From a checkpoint of a small mixture-of-experts model trained on Wikipedia: a softmax router, 6731 steps.
Below are experts of layer 4 (counted from 0) of a mixture-of-experts language model. Rows are named router (the router's row for the expert), gate (a neuron's input weights, with its number), up (a neuron's input weights, with its number), down (a neuron's output weights, with its number) and show model dimensions 0-159. Each number is 500 + 40 x the weight over its row's rms, rounded and kept within 0 to 999. Numbers have three digits each.
After each expert's rows: "gets" lists some tokens that make up at least twice as much of what it gets as of all text. This comes from a sample of Wikipedia text that the model never trained on. Tokens count by the router's weight.

# expert 8
router:464519471515582538527538416469465491521530568500536441509545463530478572497535547500477455501562440448521509507499490477438526551495457496541485463504485505467583525520577525438514532443494582559551462498538539595492534477595529546468507557456522455513493529444436563514482486486505476484430461527520458537476534418522497435536560454530512529490524555487508530503504467460556503542457518509496533560456456491525541421513525488468464486537521454446490493488486444497615468524528539
gate0:511445513440486522488552444508578587496507440505513505473449526447512514557525482436484506520527509476380510517557484485533493528538447510494545473534454443448502494494447506494541483482533521437557422521515530514543390539497536558444550461477542468541438542547529446485496587518519466487494523432530423548561509474536513469501529452486480497526555497538575535583536532468529501483517558495547561489460514485512532533574502545499481463433499459445504555506441461499460505560510526
up0:432475441471545493451459540518456546530540540427485510494468499545444510468522529516520519428476519530578517529486477513541505457564535437477544516495519549531504495460502448500494586504449459590529478442495430479423515446466497531539512448519476475449517579476558516459472437527457536450499363519486528458482487529487505449522509482531492469491472484475464411441449456555461471505537431508500463500500505412481472468454457442497529461512519489508452509465571476516499500411435489
down0:534507501578489550535456514518490497507538598438431529480449487494485468541512493572493573460533503502535493497540518509506498453450532511548543525474510504527460456520411498511502475479542422564478434460470566480591447569485527540426529502553526533484517483490490542507500437584542485532543516564440561527495514571511494568480461597442496438500492453486491496483515527510467502509496529504469472479569512460534453524544573501484475526463459605584500492503525515574522514559540517
gate1:450523487493504463524479560567518533518536471511545507446508607440505476517568503513412558474460495460498485496492511517458401532475517458509492524503552499535483600580458502419500473480510536573489564504477473501496535549496444506550553489539520489562511484501470508501461500533539431481464527439472560440499542487500474509468396497472490485495529471531408596459540520530486477489578432483485519526525440556411557511488530520486507593498496481507491500502498530517447505457581528
up1:478407528441507508547484504501528521500510511474505516524477474456476521500493518574508510437514462488480504523542453572455561441489502578510472403557489487460515467446430530463574507503579466466525490565588494495562575468526497488513450545459441478448577583525484533555538569544480500496524450526526526526492531544520499503518481437496482576516517513518509438454422539567430506598534545528506568519529523472466469497483484489495455473482484570485460553506580474505488478464527528
down1:466403516479538540497466563561513512516527548516515550519514476565491517512507466480448515498534508529508504460518466577543543478494500542461433455487454415517494555413454536511550532391543473476536511488496563422440540480538463553478543492505519488484502490544429475518512543476552469518468471462483502509484435470417546540515525506552496538468568497562491456435465504533439403459472520509408511472499500441536462502575513554499487494508527558513458539509472442497530466443579524
gate2:449460471456462505459535566464518517571471467495420535437477475462473507526533507509454535485584550513513580489525508499489497505473430447516443414578489547549473563452548524546493538461581501534496505474527540524541514489542497489478516505501495443375478492589475496557509577483550422563566564518446467500524514513461466524520463516485449516506494557518531520535480472482474487500443518530500543482522529542476529501543548537516536566475437527522571586566442479524505516461525505
up2:431473469512475460561442510453487503527510496482472506438497514490499519508508525457500457472516504491498507574455523496461492543522455507548481453550543554523468515520559535462580523461504544513469597423522596530545426468558521478514515456424477494503514477451463521489533497534508458561549515519451522583451532505485464481549470495532473461469506506444445588573413443444542477517457580491509428443491525517483518495540565513468535548428488500465570508467553549446463476508578496
down2:451487514511465614446493386481430499479515468496551475482484425477440441452536562467465486581422534447460522518474457478477490503487500471579451540507566501453472529509459570483482533531492476492445543479472524501510483441519554526483433427530458529455492477457522430529548494528519517471544501448513482525506545475513435484552437469534449482523441514504461539475473417477518486517499502551512596474494517491463496502464512466497528506543560462515421468538487405460427510523520467
gets: ",", " (", " \"", "),", "0", "\","

# expert 29
router:527465580552540482486510491554442455472501450484479534513566423501462440486510460497526545506494458501561477516486483468461549522406521518512418548445568517501516511502482427503483485479436482471541521497527498570498466463508518537437506498485498497544522548540570444388474486472545522479506544478442509566552562542486545503539490594571468584516451487503482478507574560531501482483481489483447518534391568443492449597475477528549513523491512501494472487457540461513493545490462486
gate1:466424554502479511501462555482547511510475475459497478539561542465512530491559476478499476465414466517515590511566460435529581498559502452517591461523533568496434539484458542533514534538536458530461497513471546432477517476509452440512445489519467517497481401486543538478560521475554511459476503493467539529478472528508446512489480521429527547540515503479516427512449512526550440551552510508539475487513415517588510513565519455422499562551513552555526500503481478447511545479417461
up1:514584471547519565528525482510519532557445474469487535566526442498408533542493507587446476483568432556559457524490435506436530484507528485411481492482468570455545582539518539501473479492483493495478492477483544499520480540513475469561465578453476474536491513428490547479486586559422542522487475456503441425506512437493547554424503508530509488537513555496492413485491498524485478477584588532486483478547497459415499508507509482510445454538450502502481514556494487504542485527522501
down1:488513469471532511487513518501522472540434541452528508459456527482542497543550503524506541513457533460565517520602568498474527521516447493496524507507497484512506570483538578510466461484542432484476502446484439462515487488426464499473428549462509450524479476391442483467504559419562444438502387461510483494483497498550423474563456529556539500476472497505481492509497481464467543382457500520472492545525447510475475448484525441556489542519538409555541500451518456525563480477551478
gate2:480498459482529463481514527521455469462558511519471478559496524447392415521571542533464528463473503510538511501547504462431532465453513487551553562489596478534456544519510515504522516537544494467525550482528439468442500480480404514501480477501467518495474553529458459492558479500483487470497552423476483529600478551573471469498556485456436427531518474412494507544533537583574534441537474500469539455483508519549533519524493444505515559508470424545468559481483514470483462450450450
up2:468446517497584492481445456514544550586475498555544497461427508518420518490491490533551555434510493496501480481505503474573441494481521491476479428471504520574544519530539539474507541502539505521496507441442483470539501547499523518477523507463434524514457536453485511569503603439488505491467564441574537498547460491407433529497558526518533509469510524519554482452511409511533554539522484455529558525471518586525539522609495497470520529447556466477470515532515533537442513511579517
down2:486450480528554457484501509474516453481534487576490484531442485532521524497557530565520500430455541447401493471522486470522489485406513475514560496468487534479501528563547483502488587535449498558519525540511524495504455540454513512591502502498451445432494523497510452584489544479430495434485515541474471513475536554459490440505429490440505447491485438481499494554460457400499431485484471506471492518487443455522504479511592484456581492418543469454460505518540572559463524528551458
gate3:434516520456536460461542434523473473437540462579494525494479574509466538469514498545450504545454404468423464507532469563529504459507500532491439465474589499493470460514502588493518477520459432456506572505488469533481530435488557564497530543403537460484515500522512533516438536520482496529501508508557494449511522528427504402525458499465488485486553459452502543575509484511515458473473518541519520526496393455543503592470433465421483466532496496490531543540510466449471469473509504
up3:508456471499520543540518453493489508558423412469591501536514527536507527509526531540491486503499532446558450457458478487474531470523484474521536491488429561489556563538576417513485505508425473494453537479554486480528465413498433510459474444522440463526572494527458487516496458522544541568499569465434478556420532514579533514537483498489498537471515536468475519537504527440509569492512509545452508471405517507552558468573522542420545549454437493490508511457493531541484509492562523
down3:485473514496575467457473408469440533477478486547528496496536548439497466455480518518487488483564511478451550471539459552409512590513532475454471453508511489520537568535508477602467529539513508524425529530456554458557484508457472430556499466431489507492532428562487500488560562497523424459521443463542447468447444481528479479485528494468450472469481502529475475498528432519430439505534465476482430423519507497435527492524487440505500472530493523492455485460432465422513510557431486
gets: " |", " P", "F", ";", " F", " N"

# expert 38
router:482442492459502496576554478522497483428515527476508498525590542474505427497488480522519489465447510558561477538593419462550532535502595456479478542511514527460438434499494529550466512460448452497442491517490496439536484566566529479541491458482487508492591507541592489542538546496549523512504533426548479530425483555505491527450497536464459539428517491539480417529494537542500505520545457528492504500537543461416542545488561515564518500509563454516487511450507486500514510409483469
gate1:526489488575548457470491540519547478441485503488477529524524515415538538591456520488499518528458423404527464446610475591527442516461516525514600498472468527524449530501566455552492520525510464479466451489508499534526466481512417457428562467467465470476529495492536580487456505438512509540466492486507421530487478510458482479544511489469445525472467511518604563527469520459582501482501490443433480562528515510505485487545496474507564518473484562503465480500451509542517520535437545
up1:504475476536445553488476486500495561468415470474535480570451456434430502503471468405486460493480445415565514538503436476535458557525483438473484505558493451476499557457561575528433588477567521542474480430446491476464447478462478507501546518493458558548538494455454543504461472505481519443500499528506590546448495513565510512464558512447541465512547496493521506482517480509525434441446512466517486572494471483493459542532449532474530528543564487469467503504472473487561522580536461
down1:492486560533478470506474508521502511528500502490499381518431528501442410572470495491508484466470552530460498467563442475555515516496476466461479568539434446555579522465461488580513453520477474489450507558473545523542531438503492467491486541483452512489512548529550533516497516475472568460521486486484489493593512475490496500512494486469527568532429526462630452563530490481576467572524510544487503589544402496510556473491556482473447480457557495542493501447475538477464485539474483
gate2:400501524520536466433541518485496532449497522523461590498473555589508486553438514444535483417478522554573523499485636483480453538532515521596475527496542526461515453496533500562554484469518545502515476524443503488519552523508458492583515465496518499506498479486455593473518535471429409522576458467471494449498481514511493483538517471469469519544498487454478520474526580487511519548531493587439482524504518477444558498540454556502564555525456544499527514483529526471505500462518554
up2:500469512532570488565515511475485482488499493455526567528519433462476453467520462481517501521499470513523581432429493508489519515492462535543503493528535506468386502590463514415545492406506518543478495576432498531468463455534470515523526504518443491544514474487520515527516485511553532526501573530520569442528558492504455514502457460559511526530533471546519519495554440502491489490516448509499492516470444489473425512465468474583528564469497633438460478453465491425589499504418469
down2:521475546564436465491488420476471446511539489459543504523515498433530477573485514496534503468467468475497494540537497485497563502439485477454502471525433527512535556501479540585467456513454450453525484494511587527435486463474486500496488506503494483513507429562422458543488552479532537403511511536604484467514521479491474503494519444510499500559495488542568556635510456438520511478568432455478440477491463503474519465539514536508503547603436502571438468443506459491490469538506529
gate3:452505507498543449548514532469475567447469428474553529388398457469606445437532504513535528567414544481461541430493513493463524457477433482518536448478500515484507532524437465472538445517477502493488465467507525445435508534496520473509462523555541551500509472471472471473508513527455475525491455511429496528441510578486555496451442484491472461551542493489489484514472551456510449548494448533526586504432463473437521444488508501517495535500594513559441432497465533484504506502474548
up3:421569489429540496462498511486489527537484564567447453538548540424423529474426541522451528496490521442516387507524450417606509514541513537446536485513537464454534495488504458473510504513501462478449496471556506523501505515435537496499539561478482537498533514529460538435538499465493579516523411507548532494480532500512549519518453443514554498569484540533465549536434420543562539437517467458482473551521531493532544517539511418492532525477485528478495525539485531561543475519515467
down3:492583549481463492497501464553509436526504448510512510583457471510460563478530504565467448489577482473530436511487505551439527493536492522547502536473427476426506462451574518471524490496491429633450472602480451494516506528505505492490487466463456454555496507506476510502463532495488512502470503437410424503578551555492482490485443492548472497467547525558456537471483508581554524528487599522534459462554546475503497503495535481489556464461572559556486518484518456479520460495499490
gets: " |", " ", "c", "el", "ic", "v"

# expert 13
router:503425482485480537526478484525510438525532492511501522566489518563531449499425451449538516502478453559506545549502504537451521453499540481465450503487545507512548503405544512384534543511518511480523495531523458537474560445444510545493458503490529560496506492502448432441501452539522568512496520496500571558462461498454575508442472472546473535503600440478469476513502506582458509519523468440488515562585533458493496502456493487529528578520469494551562413464453446465458443470448468
gate0:517460547529477509490432491492528565472521504552476507452451459441384448527569497551435534492463534545456377614513487475459449514530468493475530513490494424505539526502475524526529599497459512511536533420519496528489427505481431498522518492504478491496499498498464507509480518542505525446549470458449467538504508532510452462533538508486538517559443546558551479552547439476503490407539569467400501501513544481529533576508496452440520535500498506501409520472506459504475488519491493
up0:521510462501512454509461506464505467395498510461490516516470461495444473503517502533464486467497524459526508527559494506481492544488470518536478514466505532478425500515517492525484487478529439570471479509441504511543529479565479517540507505518526476525537523452482577460443545496437500465508538535539543460433464502523535505533559538571482498533438513543421541470400496635500584546603520458459563524525482460496558558571448447506520513466491510483413552420471524490510429528582496
down0:505501492495545546461564586492526564468542500503521502469505496519463436508561525463530512518498532489508499517486485477452497470520543485537421535503479571517506523542526486466446557492454452452392520489468492542521493525512458527483532522487576495502543534352518541489516516493462547559505475442445404519547439498495509489546497537494378555489477462531456464451465504473412517513473516533436465494480500616432517464562514498522500526536463470482548507469506444550554544515499544
gate1:452512561490533463485514436521511470467511564527503534453522566480539485530480524436509418480485465537466491481560523452500533460529540547538556524516510509466415426507459521499607506487524419499459467421535563546473483459553430440502475522531512484502522454538458526523469490541525567508537478499468444505429506497470507511552483539478506531493457544510460597508507439574525428495570531473464565469444560439466477521448456457552490488470543515466445504443492527506504464535412496
up1:487445447472492474578564495508553511464563437536464450492575480509486506523475541565503545539449441577475534530563455561545516545538529577557457576464454555481480530500597552554496451500522572568540533488496503427454523570422459553486547500515488436446533456504487513511550498569471477493507443501546468520523512460489502531517507541510447528484570532453499488492507493464487492468531495529524453437465474428489466507464553505574490462454502471483547477502530508512522479447516578
down1:529526537415524535565447557511488499517524524494548496490544483442531476465491509519492460580536523525575527501496474524457472484551533521561477481498466467480462524570520370467483499487494563540480518483492499504536581530456469555561475522471471497524480456490555498500552476528416465565463547435476469552556514483514451558455539489494467547502462563423432475523458477474521480467485545440527498503476491547531462495516488526606454494509464467410498519462457464529531406512508590
gate2:503458519535514465568463578490544536577465532495587488499391544510497499523567510531593521468577539489457497508554531488483467492535471490593593472472515544507571495531573476470558469476507467519546474489524540430543470452426515418521461470493449508507512512516540484527510456497462475469534499517462492508498547499489481547548484506489507502532460559475483568479604559509476510563479427483508546458432580475495547586448501475538487535498483462533488439478476508492545471526522500
up2:502552512493530420511487531532530446487469432495601421522605489448481443532481494476461450492513507487501432558531542535438514509557520462422492507448499494556477465508489535499544428512527514481560500475520529482540573478491474544426482523472539513510477508481531497446451567429505511522543564422564476468509561532447485553532476480523420508535497454501520481510452520455432496481557530465533508490499445515459470432503447560570466487484492509509528456513454502557621533511498503
down2:512563553373469517485580589561536470521452435544477493555490471549493524447471536519482463489521568495474477507415564536451529488499443547482480521467467481453542562502491513513428483466560467477512450564467538462523521460463527468463544460447465473532506553437503484550574521536550587548507458515448538415516498490551509591563509473507537472470502523499494462451459497503541515535512527458551548494518550520573498457459487490491542432470510505468489439499536489464521507501531537
gets: "0", "T", "all", "ue", "ill", "ond"

# expert 56
router:427447537442438499529496513529500438471539447544522513520542557569519457514487570595442490413503510494514487501562550502508509530490532462478506539517550487578564584484489487522528507474509508480520495487546502476454517523419487544457453468504487482538500535583466556513537524473555492489578549481488522559451480544487503500438536470534530474429475428519472474498542528496427432537513452455460515502501466545566562456532561433570486484517492392536557489502517539472515450474494544
gate4:512446494471503547531498526478563477561562538549510521496518538593435486503504536540516475575428533502443584514514450477483436477473508557520502505478451450429493491506523533504472475508478534570427454415501487497470459476403448507478518484423489516563425490437532509499489575598503528476399528503483534489539503484492467477475513492482494505426429506478484446508525505581539498569421511504550454495432551470532454520489489519517524508496439485553464493503490538489482423483513555
up4:472537490462473476454511528447522430511511511522508518493568569463555451541457547501463545473529452499573467471471523430544492466499593474578516477471487527458478448520493580557506523461478540493545436448551547541516524487496478491487526472559541449491447489566562485487458494418584506566501521442546489467491484548507540490523506519499496513462476468500478550528520511588484499523551460483587518413470497551506462506502492483579501521483487434556507433477546417535545600481477534
down4:485475509544433541508527493531428511529494485535547578523505536484446510461481464469479480543499487545493509524452459536512520424495463412538492532495521434489516494446412422487504471524506407565539441490464493526543493513448496526499555475494474477504469398472479479497479466524521534485486462484464512538409473464509466494546500428492509416487555477524489479509527475505519534512466605439461451522500477459533527422406434467488422474519520500540473482579488538482468568476418571
gate5:522483501489484509448481494450504485539515524465467599537515506560465568555459509524546502519458453507491533537489487514451541534446517439432547490528486572523510462480448540526493473524414492560546447553554491419441567490498495492566505496441444502478495480564531455505533440520491512511529476461498457499537430530471486539504414545496539449453476534429502593492517448515534485515496581512453459436511551592484478528461481500472529478451552511457518510459591390509534528506499498
up5:474531433514490529470449461491446448486539528500471575533508456473455470644444508519543527487508500544494514537480426510535434491484583507561527494489491504462520495522523496519516482454551477506552497447459535468414534458496521475590459552490505527563492437565499468456503506508556543525422568483454492487526527497548560510485528473497505481554510526493483519474600553546502508538509582451566549600456471535564526525554533560464548565533502477504484486474483491524504449470531508
down5:434523505498476465490519458509549517434494540580480576521440491458545488512475499515499447432544471540547511493469522459532420522487539457462558488515577583479529494540484412520494521454458576504482466483461518444408405502466506481517563509500534474487524469475503494470483576513439457490497499531492536555520596445557461438469511551538460494499488452535562534461511476498492454414511448502501546503446460557463443466508474512478546483474528547547469438501545503543548529426466479
gate6:498483533460477495487597540485508483525549515419533416486492579459550480523560493590498554492500540555415477527543529512476476513533477488539540550538405521467514543457523486469483487542554555480519566501475538519494490546556486537540523429510460550530496531577508486531438521495508462502510527479477485445489500451566484473448450523515581501436414559472491505502496517546490500486553497508524439502530406381474574503462474523509474571450469502502556504496464502501507516484461572
up6:492439526545497507457451508497516489501540505512484441477499451456503590530492487535435509570485525506464468507447482525534583499470478494595545545523435416473529520509610510424495514489499536399513529462495595467438490483487461472510485509566454500510531486449540517438461527443473424521526546579518550519446494489540447544498469485519501476466486585498462465495491545566479509515593507506516452552525414502504495519504540519571478570467528487482474433526496464536513531460544507
down6:548568455569500522439542429465543466512484468480480461580454570527529430535488558557513447523474498500492419482437416438521552501567515490579500467552548544549517489528562544454443478496487516433503486464507506457551522531576471479510522501492464508538495543459483517515502495574511476559497505523562514506496479496560478404578481462562417476520525520449487478488500549529486533535469493535473485463508513483491527479461458487457504520505572576485509531511548500483483507610416521
gets: "it", "ut", "ad", "ip", "id", "ag"

# expert 41
router:499532476475530530461573535513440512492527481483468491548504562517512401541415469493527497440524562516527508517485533443496539458525523496443538479465558478555502523554497518525507465495426542488438465540502454465491467468522463501520468469479531478443587418499496531512473450528514470502519493404489486549579478451513472575544491533442509586594590399503574530521467477498517488471479554450466532499520526530558483496517555524586544508487508529521497468505507510490533510456507607
gate0:445534497456520455626495502513463470547430441406514480450473580557481502525553512468516552530555460540538470545519502495475506469525468494535531465549502503475475535494492471490547480478537517499534555537558489487490511439480497579524538470487536503536480531487514526564437448550435518514526537503519581450529489491504507445566493521387518442602526533502496503538557501504566547548493501488488451530540527510451551499443472556491500553501471542482575558507449471504576485563441511
up0:451531559582557455553437514580490435557476481489584535485445479466555482488494480457488557448446515543517492509453459491489543554455465493506429409478575524495524499569518520520546530518499452453485460520475430563456499420559499465506425453514487530501513529492470392474531505423456462449484497574496457513546479545462476458459467526462525512458468525500528548547501469539503537549522517530505516459462448492499480538525551593471447430503528488510499501460532530541466501538534514
down0:493515463504466505571511509488546446494478478407561523505492515576539535471445492441501470491542462540541500480410520420556405548553499561484489481497466512510556511514523472524465544490491499486558521541529495505521502478499492519534562527515525468452481484476482545529519470544494485485517446498475557478524438553507458500565529489466504597498539518471550449468491561469542543503573548502442525518473481465372479557473528509485509498565594505470598520533560527509500443501577584
gate1:447513499537543530515543538467593528500470501460544456465511514390536547474543511471473460573568510537517553519504512482503539489525419552466502411520542542493401479496556441481496438567524480504540553487516543493530544481519527488478510523434540509451498531479522510478577557489533499410534414496500464511515495519536495470510485513444517421544536507517516466554538535528471533470584474490523487483452484509563454553504437546483565450476519515465480526475569550536445496416535554
up1:482557514520510503570507561449577485475481518502566444568418440548435553503515540514461487525495539501490482535449496514538446474508533407514506528450543548499527553516406456550538465539569567541468497556488437509584579496545517536514492512547482541464501469462468540467549485525487483541491524494418486505530474488557500516424529445534578538551539511487506540436486447530475497564531521549440489475462549512560478464514535503500506443545505472460515579441460518456471516526466505
down1:479468506594564468550480519518528497488497467510447529506458479495572459502484465487523561508504507467484535494444450453539522499540488417525437530530535473548479421540491538543511515519535520575453534521456422489518445469511492506454498448503460539507569471498542516520508444496587524482459586456481480470507540529540497508469499491528520555519536516534409554503515437427556520439462521485498466529470460528516471492578460511459575527514473487548424452515528480458565497651483480
gate2:539510446478487541519570492541555459481500463583567509481446533528537509530520494514563518491509505491461540468504526527511576522423517475523470462519449578494480492487527567516501532495480510442486460535447548410500528514517488539487525399551462531520467535480570508527466469473533521482539513452473503462544456497481488554443535447572522509530554518500493598552539537485503492508544510563459578464428505481548511522448495477511431580471545563613520450421480539471541504454462492
up2:505474489585548526550493586493511432446415524432456514516552475418470531559516512432436479451500439467460490498553464497481554527512521534513610486529462495467497425502492511471535518491489542516461503474494534502497520447533446507528500526471447482403511505521570511523469470535432443517512579460480484440450512553491486597568561506514441503495535502499466455514539513479464562506456481578462498516522479480503561568548498542499471458539464527527457483501439507586475454483493468
down2:465466559568560439492503490516504457499456453524526500385510446535520478534452515508498525471514489437521508461524495522465467464498438523474509496445551587515526557496429478511457474555579496486470421516522432554484517487453529513530465507486503474461554532511450402429552515476495513606522482457482540468485497486627523495583452529497467491512523481558478482448511540516470449477457518486507564482475471504490512526549515456474523541546409450530524528524477462420468440527496455
gets: "em", "st", "qu", "f", "ev", "w"

# expert 51
router:482538474491470504458570536499543534454532576489547496480585491491563467484545490482541499392548493454502516453487478484511554514495521473440542493549489498522529484489417462528494427478447480545446434483540467485558539508515540530509486507523443529417475432511575501529521532475546574526546528524585496457497466531450471500504510539492470447501479479558465436517436484471502478456495517553516467510495535552422507561568520387510490545529515528516490448521488584494544425440441528
gate5:548496540415572540445633498538519495495524506450508512487459476445530463496524518530486390487513542540502435485540463480536454492507509476514501463466474464456456488535509542500493481559550540488515552492450502495505532502601428571553525571600523533533457506498518574501464487476497528533438551440470530470560489492468549531501537544549466487515572465480507510525553489381448505480517470542513485432513496454526561485582487437488524496508511498465448489503526452489538523519498451
up5:513513464580490526475501439526533476502597457494543428474465533493527490465485509465488535560503513505532484556497533546512437445476512493449457523483534523579484491475527453469472525476490528473471525507540430463470472497414459438457579470475541495574581455533495489515515534533517514470458487548490497528468546477444468508419519532508543424522459411520378486519388547508542506551486486459516508513511527513567440430475507519529458467400462554514544541498482499521516510526532548
down5:522474540426548560550481483518494497512497498429502484469562486500519481553517444546577469481540496566491545475511470484452470429581462564511531532516480452501428513548559539467478373475546520493468576536451520573514544469473475484493528519564492530456496528474547460466502437483487548443505473539475436515510464451546522493503528536496492478501578505532472496582503552534527508538520473517471413392465538558519526545463441459494448517523523479534475523521562469480517574499446534
gate6:496497513471555516506484513473489492520463536529447501495407454486482542466527509492432500513538569493491500530447476590496501545567480548517430520489560499453459527499484524553440547489518551479502460536473439499500530534513543436530424553499516530518511464575566480512538478631454531538459455501496575547524524552485493493482458481526447509500389501491432534452512514494475534435483476445469524463473477475529525536473449477483515533511430428544491538414421467441463472481493416
up6:414526583501467559620523510552547509533531426463508457506506461505492438532461552561528495486539551468485523473468442571482567510543555473518516469595488538514523483504513466471495458496475479512474526485527505535515563510504457478476508455497513447519472419432501421476533450511501521558527534548475567564526492472454481504482485482557501458477575540482514557534489550440443460445487482521492562522454520444546485547437399514522485468500564529506527468458503500451484580479473548
down6:589438495532549493539543503521502523527560481537486471541535536506517577586472507522484574506485528559452458487490475456448523524543535515549505510509526528563451516600509577537531531529482555580408499497418465458503515578546474543490518589496529493516438450551522513457456492576415549505466432521525536587496493518506540581515428468458470530475498515479462479525553480507546552490477506470557538539504492512526511461491552493466496478483483437521519482502438478444546480529476499
gate7:511499517545518527568542526518511488481478478527435465585510509442478542558488456481423455419507501518472545533530475512514462509473508504451462508534518463507535516520492491542507594497482433547458543487524564530539525503556478487476555496491499442520545494474482520430503611467422432463497501430519456452552444474556518493477506525479524489546496369516512514511515592550580524493498465493457541475471413493445553536585463492527503577500492471455512520493565500479559551469501529
up7:457520434511512503478514541534553417558524583519460524554502504510527563489454467546546475550468546495472504410626435545479510439506504503530546515451467564465546475515503521516513469500551447472510416576533523501528525556519487542462530576467508507527517463449499544470501505485477535559529556481486450455469443461471531530419494412561497434496496461507519496584469482496486476511508554512523635516529451500529517494509514450516438468491469464528517513531464519466567505472469506
down7:476537468539496468501512472492537479522506527553515585503489520600501494570507480516499542581492527512425447470507447441493496597500517470445519484444534471572516541469516562479497474503575476556409473458492466543510459580419511458524477523562496488427507523513550517505461521432494507550469475553562449515512549499575512516439468447490469531520439471539528532521508427467460482512508449443433513527501495503491454461554489470520484528403493443456463521528550467572455449508471508
gets: "s", "as", "al", "ad", "es", "ers"

# expert 15
router:489592488475489529463475560517511469474548486602494516547502526472499406476426553555519521524477508529450508498476531508391515508537517509472505468434534454584528559468451525534473523546503501432427506508498473513469508471433493508512422486499522468499498507512505535515483431489539494507494451512522558526513580470434479533530464539467505510517469444434528505443477552525577514527469486456436476452522497562533482477551457539580478521472480459493583493554564521468449419445441557
gate1:548535509490489534554493532464440591483483470366542475422483440452493489545516496531441545481482534497498488492468552489530493502488528484518434527551516491529543540477457452510447546482503421483571513512506572534569580479508431527484531452506429472541519574561537465482530532507448491466437497497451560509532472477512471518450502482573535512496470500504497396501512550544489538463474479521537542499576512475491552584462491480478523564548540510456532416533466478477514551530444493
up1:471483509544512507507495450468536589528497533475496417469504494500544474455542471486497508553533514473492508422477543553455496496498622472516459545609569519503574467458494465523511546472482554469577557574495533537493473428470501520499500541601530515476468507528443548451504538502541514541508484497452487554534543481593455532531481466605536449513470521478475541542460516541430532473505521476489499489570512509489550482540466492454529573426548565496465459529445511465514539499491519
down1:486539523481564483529593476463521454480516469490441474529532469490493581417526539566523508556466539590499501558533523480602433522548474507498517472517391488485460477475523452559561434552464443453462521394514512485540563515464480549505542526453459516553531515481469524526491555541487514563478545494562434536537497492532453503492432468490485495505485477506494520432496488531500562546484515482478542478524477552442489476473510565452491502528558438547486567546459518544533440527475510
gate2:478505485563455517508453550423462445498437454534563528496465544457509515508543519561477535498470510531526425467527455530496498501511569454499470508502488453516510497527441634499523522538489504522558489483477501456500436509521510497523492499503513459466629561573419480496470512483513543489558421528499475548428490547558449516514442546499499498488513503558528472549514592496622518512506475513478456450499504504474470534519545499473540475517558449503456525435477572553528569473475449
up2:518519491531507488589562453457385463520487540528488493492517449531496503441537475499570532523474487544447544498476438535471464447609547551436497469459470552516507524512505521521468501526553532494446522500449508503455467497528460481499511555534487536502472538539453553521411523512531518466472452563519492453472496435513501502448460485507529526519420502497466565566493571547504478478595621489536509439546448462553484563525458447493547502526508552551500470482525469492456453468436486
down2:416489493496479442500478413526523530535512436459473515532447562521441542478425575492476489510537461524483489521521493449464501484514534559472509547470515443546489468498453538544542479478496469477484547545528518543444474540491479549492438528486449554480481533572505481493475529475505508454495442479602529555493515422536531555591580465517544473524502565471461590532474489448497526484570501536471441458475491496543485561439436442553475557523465573475456548509534494499448463535439481
gate3:424453508411542535512473521463472590522563500487526504514501501533486495524451471535491461474517487463513502459522502560485466479542492441440497509511562479491477512477524458531546461512458475530489510495482480471537534555531486530550463476535532521459498469485441524444440526524472472539493562524471490449452505441526479452465516454603561495565427488450642464505572500507428475535532527542452468510429469540455548567514486522530432514455490572525539533475516538527536435515427579
up3:562517567510456459443520506412494500494490501559472518490438467512544548483570517525457499459431524500449505520580432537502500484557476568557477475497528426540445492483506512453487492554486469548509461380454449463542536550444529499453497516483441495543427464447493535458512477439558523442509485467508469469478464502468510439477552504517494457565475480548505479524474519458505414464507476501459520529531540485510497525529448435513483493517497464577512442602559402466499514505443526
down3:457527466467528427440511481491477527474488509447502497458524512515534446454512512513476509563481564488585542484441543450501494481516531525543509503499526520508544470498509501508532550462508512551514484588471509582438537420460505519478460500481494511476422558565618523503458491572568482432530496424545459459496482461480503523448489494508498551442527473490560507538523475517439581538554552512457553552584519469510534471530529512564438574474441482511488519584462543525578484462522505
gets: "M", "S", "P", "B", "T", "L"